config.toml
num_hidden_layers = 13
hidden_size = 160
n_experts = 256
experts_per_token = 6
d_expert = 32
d_shared_expert = 64
hidden_act = "swiglu"
moe_layers = [1, 2, 3, 4, 5, 6, 7, 8, 9, 10, 11, 12]
router_score = "softmax"
normalize_top_k = false
routed_scale = 1.0
balance_loss = 0.00152
balance_bias = true
shared_expert_gate = true
init_std_router = 0.0391
lr_router = 0.00114
num_attention_heads = 5
num_key_value_heads = 1
head_dim = 32
vocab_size = 8192
norm = "rmsnorm"
norm_place = "pre"
norm_eps = 1e-05
positions = "rope"
rope_theta = 500000.0
rope_fraction = 1.0
qk_norm = false
attn_scale = 0.177
tie_word_embeddings = false
parallel_block = false
extras = ["capped logits"]
init = "uniform"
init_std_qkv = 0.0395
init_std_o = 0.00776
init_std_up = 0.0395
init_std_down = 0.00776
optimizer = "muon_variant"
learning_rate = 0.00182
weight_decay = 0.2
lr_head = 0.0153
max_grad_norm = 1.0
warmup_steps = 200
schedule = "cos"
final_lr_fraction = 0.0
batch_tokens = 65536
max_seq_len = 512
doc_mask = false
train_tokens = 387100000
max_steps = 5907
dataset = "wikipedia_en"
Below are experts of layer 3 (counted from 0) of a mixture-of-experts language model. Rows are named down (a neuron's output weights, with its number) and show model dimensions 80-159. Each number is 500 + 25 x the weight over its row's rms, rounded and kept within 0 to 999. Numbers have three digits each.
Before each expert's rows: a language model's description of what the expert responds to. This comes from a sample of Wikipedia text that the model never trained on.

# expert 37
Description: Name and word middles. Middle or later pieces of proper names and words, e.g. Rot(ten), Bas(in), Men(il), rem(ember)ed, Leon(ard), month names like March.
down0:462455520470475516541535479471517480508506542524535476483542500442551513452504510524508514479508512478489479481493505536518491472491445518497482525494509517510535494497474501512493512499526542490520514511531424497525482448504560548485470480
down1:479538500517483521492512503499478508459522501518470534497502518515552534530444533505482503512477482539475598501465469497458507451495513483529487535513476493525522497493482542474493472513502471481505510495489467468517522502500501516495517501
down2:557456496526492519493464491498462530476520461488486502537508505498512515504467497523473498511520478475496485490490490458488571493532504475468518483489514490500521494513479512531445505537560535460446480479496471505492484516538507510515509500
down3:478473461572507481512511518474475506539505523465525475567507520498502487449496462536531510547474476502509458487479505446491507520508471525484539497489509476462521508513514521520495473486503563508487494537497522498526493530500490455503534544
down4:541505493501459492494477510452544513494503500509492482490500458528493499463526528461525517532496496478518484512501524516480516517404523540510464498561472518512508488497493509498522533533465493502480507488451488454522504493474539517474526445
down5:497517517487480508517514512465504516462482504511508493433476493515482498488514479481482538488469472514544513503535467491501522507500474456516542454487498497494502507508494514494484517491490521533488490578521482484484471491472502491500512522
down6:522483488533485509505536494484473480446486502514498471521518493478502523509553503544506494560563472482506494471487534475512499462517535486474516492486451498482473510456529535446482451537476529503461506517516539516509525474509480513502457486
down7:508467478461533526510500521534443491455483507465501533455545506520534489527491501513526463512444479491475470511506468515453507499483480502484468496518529508497457508503502485520493469517513475516504484505543471546510484493526489470515522514

# expert 3
Description: Plural noun endings. Plural noun endings and plural nouns before of, and or in, such as implementations, sentiments, cities, victories; especially terms in "in terms of".
down0:433493477495509507476479472490457476524486528502506502500511502518464533511533484553501497541514497486482439490463457408490460492512496541537494489484525495464494495538467554480496491463524529515496475508486515451479472497520496467513467522
down1:488489527510469504466538489539460523513515507536503508465503505486525493503519486511487503471515543508491528464461452503503522476514417491467508502476478502499511486467469516541456525524475554518473525487509453554468509493495450531520511508
down2:476445508507502510506488559470494501521472487517500503499508476467493494483442535477504507503478534545461461487493540525485494498493481513522539488501482454445476500522526513498508506508530515531478528480514483513507509547494500509444494488
down3:506516480517524523517495497498509558451539494489492491527527449492497507497488472512492511524530498507486522471473504510494471488518489539473463507506491537476520537544532511497432483509484492528549539483497515520497489499509469504456487521
down4:501470510497499468507464519500518552501483478493483440534463512512509480515506499486498516523474497413489515503486525529443496527504517469454515487499503509493551514522520531468465505497512440470488530519528517535566537500455504491490525495
down5:484499518488534494493466541495547427485477492494521500497475510508501486521468522505507469475508493480489497532520514536492491532483488473480441535529495498449533481513499522459480442495480488473526486485450472446522475510471455433507550532
down6:484469467478496540483529532448498463559503544531472508493525468461468512465504495497531519537512501501481547498474525432496497501520507477484505468501497480504464558510543503504526518513497524484537460509516543494495490508482516538509495496
down7:478466530477499538522521532473515470522485535478491504458506517505473508532517471454499480491518514522503477488491435501485472526477459515519498514532508536539488480507507520501459546500467506450481534548529516511492529487479484525460513484

# expert 49
Description: South Asian name onsets. Opening pieces of Hindi, Indian and Arabic names and titles, e.g. Ra(at), Ze(e TV), Da(ag), Bh-, Dh-.
down0:518543483502533483549501486537502502535534477485491481484539501520466524524479491520490483507518524497508464518543513479526459472511535516478539494510538528546482519498478492497535491501489535511486500549489506512521488509527465519456509522
down1:503487500499530509501500468522490514485513506500509548511493474495571470486494501492475468533491507503532523516492470489474501509497498537490490480529506535523489432524452443482486505534498509505481461512525526517488509452496485549499481534
down2:511488499486478490516514506492491521461518496492484526504499442478483498514486518483495517486514512507483475519538497505488455508530456519519493497477472446494545486468493511495488535486509491514516518521488526457528473471532503489525489520
down3:467498473525511521512512504531493534531475492512474492510537529496520487486521486471482499513453496514490526562481497534508478497478452494437481518472554499480445402490486511483540484496500547492461491495520493481499489518491480489513508489
down4:540499506512525466497455495460521507490500511493488495484481443516535506481488533453492505509461508506500475458501469457486538506528495523491520494500462527486484495501516517505526508498561518491513493470548495539471479533475488472508521531
down5:490539512513499503512525494500484489488497513549468500490500514473513519556500551466517498458513487483483485482506499482537503545495496505484473525495480456482506470529519535488502497469580546465513499511443480498490508509503516500524457533
down6:558531530450463486483450504490496463515517517493450518484464505446485486484518490524503492506512485558517485515488501431495509503486514506483503520456511493489508495508450460516502510516519491517511473493517496519475461543534452477495468466
down7:494460518495509467476486488472510506494532543498513504494520448469512444508527528509509453484488449512461491474508518540529515527489505513502495547526480506521482478496528520486487531491463497519492489471476495521440493463469477525554489508

# expert 59
Description: Verb stems before suffixes. Stems of verbs and nouns awaiting an -ing, -ed or -ation ending, such as releas(ed), replac(ement), organiz, investig, manag(er).
down0:486472491506550525507472523492531467474527463491478496518494539502484505538512480505520495546482530509528511498504484498474532491479495528508526483518551531501532526489521508509526515477490465465502496577494504506468537545518485472511544537
down1:540507534515476493512436534483482476499499504540488527468539498507458502500553506467541508502504531468495486521539507469528518514497497464444484520527497523504523514471491515490478498498477491486505518489508520488522476517465470515506506495
down2:490514488544506525468507563534523474523508543484513504496490557496471512467463497485488526483506498473456504508507460475475473519463487486493517461502513482510507501466491470498536464528495508469506508557505492504506488451480523499497487460
down3:473526531508514505513522482491485534482486502501489487514505464547512467488466509545509498507525576521502534522517486525498505419494495470492506512512517449524511525476488498499474496501494472530505504447495480471544509473462500499481484485
down4:480488479544496504490502504528513509493472490492516482480515510498517524527521462517490484528511548489431507512526549503514490469485520491515527490485514478549476476526482543487540464499499472501519531490446473498528472503505508497481528471
down5:507473509552496534529517526478437507520467523476495479532535463491501523481506516437516510475470475509507518447467535504544482484515494486441495480489562487479515480501481478525532522484528539540480491484482518532505453486472497509487498496
down6:461486476480454523497501493531513439497491498472476515523529509513464514500523502485456489493521498518510484504481505484445529491464508446494483512441512494527519529514497495490506494528491470530536525504504493519487536508498542509497462513
down7:490504501510424515463498499473505465544508515453519516471549518460485493553506460544494478489452486484508492490504500500495445515482477490486485486457518492507510471489484478495456503491469482451515536501440499458499519478530479446526514531

# expert 58
Description: Word-opening stems. Opening fragments of longer words and names after the or of, such as facil, deliv, magaz, Cel(ine), Mil(ton), Al(essandro), wa(iving).
down0:501488462506478514495496526488536482511470480513505477525523517473465465471521485494457465461478497506485453491490479480519514448490507510555535522463517518488466496499545491514502469489499485523490495518520494480506458502536492511483467539
down1:458555486490461529501519509557436470488473506500463496480495544512512506509508501523511503475462507509512471517490470503473525478480472518497498509495506501495491517528533497521552503452518447493480525548460523480512476466529485494510552521
down2:524533516478519535511506488502490527482531517519460526464510493528512470459488492483506530509511537485500498508541489482531496510519430503473487482540459521484474557515523468511525476481481509522510505515499493498501465513430572473497462516
down3:521507545469512488493515499500532517519520440489516534488495485484512520497446519489466481504513523497450533516515497503512512515492487445486457504479487533499544516458470488513473538514486463540531478539511486532476499505486472484499523518
down4:498528494507463459476522457535538499495496532487529536447494453498542447512459498522511525490516536483501525515527476496472524503534490518442510495487481468501529488491457501508500516509455489558530524503479490469526509504491509524496509489
down5:553486525492483531486469449523512478482442519519511512475457498465493478463446501485491498559509497511467506502455474526485457470505474484482515446475477484501533529479490520510517480481492465457485485521529503499487497487523491508526509479
down6:486529504506501472520487517458501514467511486463520482513526477497486498468485505538478505492496540451497459510520514502472463456546487533501525537521537455488480518493510513499441499492555521485518489525490506490466515464512538500514520476
down7:520513473476510536499506452545509509523447502528503497458513545481485455517500502485475519483504583451465515482495521492503494535498536475533520516508514545482475552484464518491516463496526467471484483521522493490491454518522482522512511489

# expert 60
Description: Noun heads before verbs. Nouns and pronouns heading a clause or phrase, like "She", "sister", "son", "second", "that", "who", typically followed by "of" or "was".
down1:525539507491535486469544509520536524496526506527486512536500510496512532487503500520447512502489458478505487525515501489500495516443477527526471496493487500448501533503496515492550469502445449501514508518506469459506460481486474513552463457
down2:470500441455553497467497501499502497521507473504472484462533514454478503462478523486533465494502457434502431518473457519470455531482509525521531518505505518484486505521467509447499517476537503497512475533472502480554477476513518505506520508
down3:540518480507496527427487479503500491531485516474487505478474453497476525473503502477466520487490517507505502516481505541464499503472510537481492526473484537479470537477451486465475492524487527476458499479482517481550482483469482536492506491
down4:492504464507461507558524532483480500491472500494516503478551445503472557513506501518483513478497447483517533492533487551548528548500514491556522523498501531504492462452500515527505494503530519535488484482479476491494488525519506519519476521
down5:481486504503500512535523481519424487537507474496493480521507536518532476465494497491474490492485489471527525462519497505453469538480509488529490514496455522514496496533459544562513498515475509510526507464506507543452477518502491493533530476
down6:555516459469510512476501477572500509484500517463499544543494517491539482517467467516510473555489518496509453453444494460527525503496506493500539527555510496535461533465485491479510511517489486501485512499502486521472535464546495518462521500
down7:474483551475539474475504494509449500572502493520513514494520555465523481530516471555472511484477522519544496524491507452550477510473557509514492493508505536502527482505495499539506502520532524503517487473509522509536530519497489483505467500
down8:508500486506491540494471512508472496480464516504503529477534499498489435516459470517464546540507558564480458463477473480532486533476445497487481503494521494507491532502501489485485530526459492486511480495489497479461518564504491510509493480

# expert 22
Description: Parenthesis and list separators. Opening parentheses after a name or term, commas and dashes in lists, dates and table cells, e.g. SPI (Materials), October 19 –.
down1:509472477487534458491462482467490509479496528523522509458518463496510477504544501499475557455533509546481530488513476503509515487518499541487487480496494491509514531471545525463500500479530480531493527522503506505478496473437501509516503497
down2:521523513466524479478496471494544542521501535495520517463497503489498497482493472550456479510463489540461478496522534482490514505465485466492463465501534442503519509462499498512539532513522504491473553479489483524504475507463502463499494503
down3:492472512476508537509508507482523466530530482478515517485506527485444472499470520488468494498451469495505483519507543503479497524541502493520505525510495491501507480512503498498524524481513489479464494512411533446507477481501533516491473511
down4:516488491490537508497484459487542499525504528470498524465508444525453545486507503490499538529553498520477498480529472495509501525496500494521524491500561470482493477479451532449524462501482514516509481490544506513518484550557472495490508478
down5:503445523482491524469525498475491518530474452504550530486501538543512521504509514511489542479540525498491492493533506506476506479490510503478515485536474482498498476468490505535529490525540503459515503502447514464539501503501511541517502526
down6:497484472449519519477525557518487509497507491466558526463542549504508498484508516515492480479532524489478477481491519525495517500499522497488496482490501528501526490485549512529487481518493493461509460529481470508492460480524507446477509452
down7:493491489517521471504533511524455503510514460513536501500541471513488491520535494490468488540462497481505586501533525492541492466543525495522511502499502535538472523475496471555526507499506488460478540517495467491461486490485470496503483496
down8:471498502537503540463525497505514521485551486437474479517530479479469521446511486508494527538502429519501476507508488496517481532488550499497499489506510509550546558532497470518506504482542495478456502501483499443500465520517504519472495494

# expert 45
Description: Predicate nouns and verbs. Content words heading phrases followed by to, of or by, such as due, close, result, rise, response, limited, available.
down1:475505446522531549521532525487491497545503531459484509482495541456510518496482520491484504540493490484502451453482549524475489504497525517482515539499508550527503473498505482496514521463538519547503506511470517521513467535459503519468508545
down2:506498529487541482531516485519519533532481489517518493510453480514502480517476482559463492472483540459483510495511459484534485524490491503487493515474472458486544466451510468525500527432503498506512525520519474508532499513496476473500473519
down3:533497497509548500488604500484517476502467524538502499495517515480483512560438549471486509480491500495445443491552479528474489471504515517500491500533499516502526499485494468483489537504504482534537524513477442490485523501459467529481499463
down4:485495542499468470477504469481509508492499514480492504494509476496510503446496441541469459529489493499491503522495470443496510509512477513518492530527481441545488477483516510523513506510519529485495468491479512508535526486529515493531462486
down5:505550475523512485493519485545471556496496487448461482512504512479505526527520522522533548488525536468490482503532479536471491448448528499484497517487517538460528518550491488512487510487485518513496516491492491518505425471462478512509523516
down6:499545483504491492535503483492520480514482502499531510492476543490490527497513488479504502486497523490559502507566476514440490512464459487504497535496495464528488485516581473503519497484489480529527494497503510511513502544526515497488493570
down7:502521523459478542493529480516513507498491490533540505491463472472464548543490528491491492468461464492505523481462472529477501539497473414490468527525532523522510498469508488509507507497507514546500482503494493489518515483490494538492520478
down8:442467504455507529521492517519503509509512517508501467544499492472503450494511463480553482508480453525482507473528454494496491471473516468472503531495500478498506521505491508459537463496462513464521484489517531543455485479467466531511491482

# expert 16
Description: Word-start single letters. Capital or lowercase first letters and short openings of words and names, such as S, P, H, W, surr(ender), often after a hyphen, pipe or the.
down0:446466520507514490463491485501436460512518494522468504464484523509495508515513502467509547477452490483478506472509472462506499538529412513463497458513556515508551519524557536486487516498534486459501501473467510526502507490508493511547460510
down1:477448519505497467481481499521496467531467532491548493496484522502509469535494497510509526484525450473442528475465443496496523450499506518535509502551492466492438492509486506491505485483538481529485466501463465462498505499544496521500504524
down2:461524535530487527489517511482485526521483471513486522533520484544504498492517532511481485518457484514540483507493485480472507501480490497477484499496529504530489571544477455506516523486493538520524504480515435493516513501494480513536489495
down3:473486497475512523517490502505520472520464453502521494485520449495511523501491507541522522518519515460508531501519487514528504485485490493574509488476518488443513501518486473491566509529507537486458496503519505471450479523537454490477525473
down4:510480505483527494507525487480472501500495482524519508481529502489492507549505523499496511511531505559450518491492527543475501430486463456499525475472494517517504501447473527510478543542474509520450546536546486532508494471505524489493502511
down5:493454489513438477480465534531491481461519486490530513477519477505520493494482536490504459528553515481497499516493490527515478442500524463523481485494518469490492530484496493487486490485487482477502556466525448552542541455521484501467515500
down6:493546518463479498496528489478529505524490493486551495476478514483510519517510526515479552454535472442496465492497539514509509496515524499497483538490493466494507479520443473491466477447504552472521468507530505522498484499508489485490502510
down7:527507463500523535506500552513498499506490511494470495515483466491496489480516481478476517526520522479440508530525442521477499489484494476540506511496504559492483512498490530452495494447483453485481500556444531506540520530448495447500489476

# expert 8
Description: Headings and infobox labels. Section markers and infobox field labels after line breaks, such as = starting a title, See also, Binomial name, Arthropoda.
down0:485519530505483495513485511487506515457545541509464497468499517513513467460482464540512465563549495535482547417547483483468479468489492524502501487506529487468487524495499510540501488515472525504518503489493487527502504531502480492538496539
down1:523500459474460476501511481528503494489458523505471488509485479490485500480486526516468530482533491487511508501488499524489465474533440496515489528478507486458544514483436536471486467514484498547490497504457513495500487514512464504521451496
down2:524514500478518504438463503468497508544486492497468494472520528454520508545502492514506500475489445491536513519538501518491543507483476505480498493560476517502470532549444503504491530461496443470509536501492513489465494542476480473460529501
down3:554548520488534496509533524505523491542533452507475483506515435521481516472513543493480532534499503506506507446469488517481459484492516494534515504483507501525499515445480511517550498521506429468537480493504508500498504527498512494480471498
down4:490509421527490487506546495506515518479513549515529519467496491515491488527503468483510486541463510504505484487476503524500489511538531474504532509533508424542501498495474485526525501484533526538506484534506489505507503513518491506537490503
down5:532504512489462478522517514495475484517487522512507496533480529495526493543557502526520501523472517488470500490503471490482542486528502510513476485499508534498474498483514508533484546520533477475501513520454507533507523477518525508503514528
down6:501525510498536516517532452532524557508471515509503521487542524513539568507486515473492503472453470502515472506498493511540454475476508441477476523551500509517501527481514504497519529465476486537507480522490532492488475519485502488472489483
down7:504479521482447511552504539460494476493506501520536493507473499516486516515511515495463444497457490494464483539468494485520515515490426485505538514502493522468520483453435476536522488507517499477503478554500514458470524497489491515520492476

# expert 51
Description: Determiners before time nouns. Determiners and demonstratives like same, this, next, every, following, the, mostly before time, year or day, as in "at the same time".
down1:486535517531497518481490511513506458518461545462533487505520501504507496549498507483533467460530494502479532501500495537512488452548489512499468488534523485522534496486537508528489477460550461480521447472483494517481520526512492461529502515
down2:463492555556492523503557504479475461544487484476439487546511507493521505479457493463493490491527478484546528530486497475483512516518505513504514509483459496492470523479490500505459522531533498509545502507484478487455519490500453496511498479
down3:549493491485536484534509520498521534502523544507497465487453490503500525479437541509490536529487526484526492510507492538554514509477494493466516493538481486524524496490475546497544507524504496493523468516498536528472507591453519497513491486
down4:504515542487457560502529495455447492480490543505511494474466527470503479513522504488485493508522476517480534429487498505468532483544479459504528477494485480509484479505474544478520529484514506503449537511467499500532463477538507497473474529
down5:518471494543502467511509529476497504488432541474485561470517541501498513461513489522474515499508507476476495472527486528519494502512494505505497471499492509545524494514541495534526498472479501474494461468505550492518499532460494525511506524
down6:538484510527491488476536545501450518467504481558498480531490509512501513478494514473533460482498521534468473496519511512525515552449462523482488526483487491481539468511517494464521485502478478472439509498488486477476487517523487474511458485
down7:517491466473490482493524491511499508478486467510488520499481493500550526501498519487537493486498467532479479451464507420448494511532468499509441517509508528502526480475525505485492549500501474495471554524459515494496491508491494470461435507
down8:496503496512531524466477485517448524506507529491544507525498514500496477493480488509522522529496508497464466544498483485504511492516482478499451519491478508487518533469508517536474494503483470485534477526547492483457494540493450518448518485

# expert 2
Description: Word-final name pieces. Final piece of a foreign proper name or word, often in tables, such as Aro-s, Shanx-i, Materazz-i, Mauriti-us.
down0:536507478542491532516510504517529518515459544517472471509466491509485534524516471571479481479480490512467542465493471561470511474501501506496456481516496523482508508452553510472466479515501480542458500498493461504498507487512542499501520449
down1:466514530557448516465478485478485462501524488486493504525510502519551470509517501511500458452517517541543495499498479473521537502509502484498531556475507485501501521487509531442513526523517504484496506503485486514494500453519490493521533458
down2:465543481516505479414563454491455522481533524569517510494520504498512513503494502489506508517464521502500507508533500497493532475477528467476525501523523486519531515490520510545482524496460478509495514535516501510483493495523479478532484509
down3:517498501587488504493522513499511526498513498518505492491486459482491473528460504496475535503554502522514507511510496508481506537558475490465525495510500499499511532508524489505512474518491486482505522509470513543514460516478511444499471515
down4:500496478550478500531485511487486473500534480553535500471486553505507484472508491518486531551506486516514501492563506516535503507506509527505550474509447491477461501500510494518552523487517525514495461531517450487492492458497545467506531535
down5:506460531454533531537498515484503516495477489524486519504522511563517524489511524504495492460463523516555526497468455533515456460485491525514502504506518527510486478517532511490508499491512460534517521498456530537489515511494520469506499537
down6:553529466529495499508491512474444463468496493515480543450502524512477489502499542496542525505526508519491494489471505508510482455483479517502500459483490529521492495478465491510511511539488482492559530514475493495512505484501519498486500512
down7:542530498510459536477480488545575485503514543478465468489511511486530499559512535512473476487483480510510511488481521533471538503484469547440470487504484478498507526532543508503547514511489474511504507505487518497516512539469445486516490506

# expert 13
Description: Numbers, years, scores. Number tokens, especially the first two digits of years like 15(88), plus scores, page numbers and table figures.
down0:507535532456506476498492492494488497527515476459484526512477479532473505493467555499485469448470524533506459479526463495531503508510530474489494483490498546548489427487497553513560481515498449499519504511495457523494513510484496514502524487
down1:480516538486432484538511492506498506478504490474476456489473519493496519474503492477444513499506485481496515506514522512470494504487501467483480473475477508499481487509481520524431485482479530501550523496475478518478549520507509500498487481
down2:465528519478463482468560441539475538489496484489452513486493477515540531486531544470542529476488509489518508461484536456515503515504564524511514528451491471529492506525501512509489524536493484505495504503487506491575512481489521512499548470
down3:504552527495472469516488468487523535478489529516495519535496530489473517491509567478498496480458490530476500471475492510508488505496555497508492520487527526522493465544489521518518513504509470460473461509504469475468534505488498518533516501
down4:481499515472515491520522469506494520501506491500468518496544548547507536521496503501493475492478520466475491503484542475532539534477505503538495561518485515518529519513535489524564508497521528550484494510508470498484534560502504508476490506
down5:518550486544502542519507489480545515468461522454498510505513462462509495481482488489491529530477509548493487455481522482552488515536507525514502487478519524545459549537520471506528460522463488453538447496496498542515516524495510523524498496
down6:517529528492475498504511504490471495539474498485485468506479491481513497534536537497468518532480507510543522456497547462493494546521460472513523486514462469520510530509490473539494513495475463488492513495485506480523526473517498500459508500
down7:503507472487453523504505536511472472505457477500481493495516489464492492515518494433515491505485492483537544492501455525491512569518483481491480569471482493522508485503501486488472476523497493466537495519486524532494487522511473521512493529

# expert 40
Description: Section headings and periods. Wikipedia heading markers == and === starting new sections after blank lines, plus sentence-final periods and closing ")." or "." before headings.
down0:528493472510505538508495481462509490497518525474493511450499507501505501475532453490511451480513448514549451528481468444447498503505447475514510573524508537486522466478510458489461504491527500473535473500480470488464480467520490519521502532
down1:516553530482497487495504514538478497468498537523505507531449479494498463514488463472510476534512494522482474482510485462473479466482467460465539505493478508473497528496512523509513507503536503515461527509512466513518489504491481475536478532
down2:487502502500529511503508485523524462537517491499480496509495559519469473500494500560503460485513471470522514480516507525474551486471516458561528509508506503442450488475468494510479515507479516532506492532484523492531513485523516493508471513
down3:537511554500501515485485463481484499494542520481507488542506516457539476473528467485544496534503492551516541481476497483503486472461520461486535510490556529531497492475480485518479519509507496518511485473529500513482505481531517474486485513
down4:461492500482495537505546507525522496476459507487495465457489513475484492513554462482504484480533507498456452501478516482500495471511535498508473511522475541508519465515509545494484485465557456500463458558476534528506465518457494516484472480
down5:490523502525543540535481482492507474501511453506501500465523493486556510519524474498502505442490542481487557481495470522499499484511535471505490505531535466514569520459499507511504491506459476523475513446486507486506517487519513488499488485
down6:515520487517468467467519491462485505522507494480503473476517524470508524493476521457536470520517501470492501513532476519501531516540493483525458458514539486526451496487495544465546518517497525535504485521489502470481555497515519490533476486
down7:499471482536500521519492495494517527488509478517501518506487525501532524501471475501501475527505541555549510532529537533428494459458508543509520500466451474494503526527489557481477519467519532484463478499484537466530516533482485480539490522

# expert 6
Description: Determiners and table headers. Function words such as "such", "same", "of", "the", "these", plus short table-cell words like "Last", "Other", "Regular".
down0:476536470512483493516479536490509523442545527499526498522521488513500482523457522540467506500556492531503514506530527528510542493493479495485502486529489476497535490497524577522497491510494512492493499545510502532434509523493486484483522526
down1:512475505500560505512513520512461484467459488497497530498506510512518523461480457493562505529478549495439480526460473448508535452487486489464517447555518482493520484534505470514542482489510465496530460453514475494491499537501522506527474531
down2:471494523522457485518542482513482497443452493501502478544512500539504522490495532478529558498513542489499502549504473497486444501500543541507537448483530512473505474489521498507488532501513527490499521501509494492468486550561492472478521523
down3:486532531525512527480508468475472516489475535468502503487478501482477468500505510521458510508521519523488498509530493467521460497497500529523523476501531479503549561468522491510513465501480514500508468484515527489510492546495523538496477518
down4:512465491496478492544542505520488489468524505491504487469531509525506501570488474475499510531478451514510511485478509512535521524504459514517487515486562534485543531537484476515467517555561503499474470520533493520525516527482477511452541438
down5:498523468500531501531534500516520498550508498551523478482506490524504500478506510506524493486507554495491529497475503515457473444504487472462536506488474521522514468522532481462507504485528514474474507478494503506524471485502524473499486504
down6:523487488503483484471508468520494500522496479519486480518507475465564469486507474467474475510478487486508499522481500548458465462504503473501472490493497481512507502481452499523504471563520504532526493502515514514475497496483462522489472469
down7:471468487501489523532473491498501471490495503492506496485484502503501470512497478450550492521492488479481549510517494487471505505520466473513487494502541476505508505510430530476475446512493485503483494478485532485520470499478480494517472524

# expert 25
Description: Punctuation and word stems. Table header "Descrip(tion)", equals signs, parentheses, commas and list dashes, plus Latin-root stems like tradi-, condi-, frac-, recep-.
down0:497464496496515493502526477551475522514504516495534513511483512511503507554487509498512509498501580443488543485486510508537471466463492505489475546524538481529530515449492481493516504489479489459508518494495444489500492493503475489522486490
down1:482539488490485510500537542487528509506541507527456544487512499467493473519493482530465459470500530512501450511493500493527470537475512490485500480506512504474474471518483519489472468480488486522484538474554493475481461481522514480516550496
down2:484490527475545515498521476508497514455501467479521497490513501509516511510487483462491509456433490490506463528499510537533512474526502446477453508502494517506508497500498476521468536490480478503491492488502479509471509510477503513485511509
down3:507506488494472468503503513513481515491479541488493531507523492515516501514466499522483517508506473501483479460492514497503503473504496536509519497506480549491462542517534449522493490493462518573482468494526475540485486546534475462482487520
down4:497506504517547493473470512472460532528474484496500526478531464523452452521521515511499494525500498503510503495515523478546492537435491541472516518500486511474517522491500552537495531482521520472549516488486499531513491537508503496478503489
down5:495466534490501518481429554493473489503498491464473472510519496499494505522528486518475499508485507490479477501505491410514473522487478543466522517459428520475492501520520492499545472502475492506519513514522552495501495532471497471509495513
down6:505510514513496507484523472479493540566487543485483481480483514516499467454517478466521494508475450520514544486488524499492494526515494526505520567496504475492498459503441456461461544500480485471507527519517509502521481508504477520520499504
down7:534520493505498516491546524515492506500519493492517500551516496467568473488517554486493482515516512532512516576505500524523478520499547448498513526529486474506463521493479558525495495520506471465474480515503483503471471510522480503504496489

# expert 54
Description: Codes, digits, abbreviations. Capital-letter abbreviations and code pieces like PR, SA, Q, plus digits in years, percentages, hyphenated numbers, and sentence-final periods.
down1:485480468484519535490520488472481482497506531528501493462535525495479528516519493493501491515512559498532488495485514502553485527454496496510537483519481518493456491486494519510478480528542475503534455521511497505498496515538462508493512506
down2:512492492500489491517521459507511490490499486561486462498519503505520548533476553473466506562505500532480528493535453516493483514532480476542512495520503478494505528501502512493521501508488514499503501452491474510524519554504506472494477521
down3:535536474501533463518480462541516476509496525528501475535515479516506499508528503510531511520466497526463478477478514502482491546443522528462503510541491509498519531502516487475492499512514514496514495492516459489566461506499456521529500512
down4:489519520522498525495513454523520520494502519489512507528457514493507498532487439522523450475503462496497500496499517539513441531521507491500486434515547453512516501465476480505494460497483455545514504471483504467508460526522495527491484430
down5:526541493500475456534457531483525489501522428471508454494507502503490556510500537515477473466520529521490500545516480508499512501496510514500538515514474514527511508497508554438528434461540464512460518494487488507507490480505495504508529503
down6:526537494519472493535509492524483520504494511526499476497520476532500485507482495506491497521467474504556527528531450513518500507486497517521512513467511503520525510496480432521463458503480496445503502516490493500542522492512452479509522463
down7:508495485494423497494519515479509512459519510495551567519521501431501453526509478525484508475478474503509450515464512490498564474486493513476480466483489495498542543503534474503505497476527466529471508511481504524458545557507470465512495470
down8:463482491521503464496535466482523487508515514505528504543521501522477541519499505485484502511522476507508446507467532508527500452523508500468479486513528497545495530483495521510457528509480504486495487503515515479521501529505522475513489509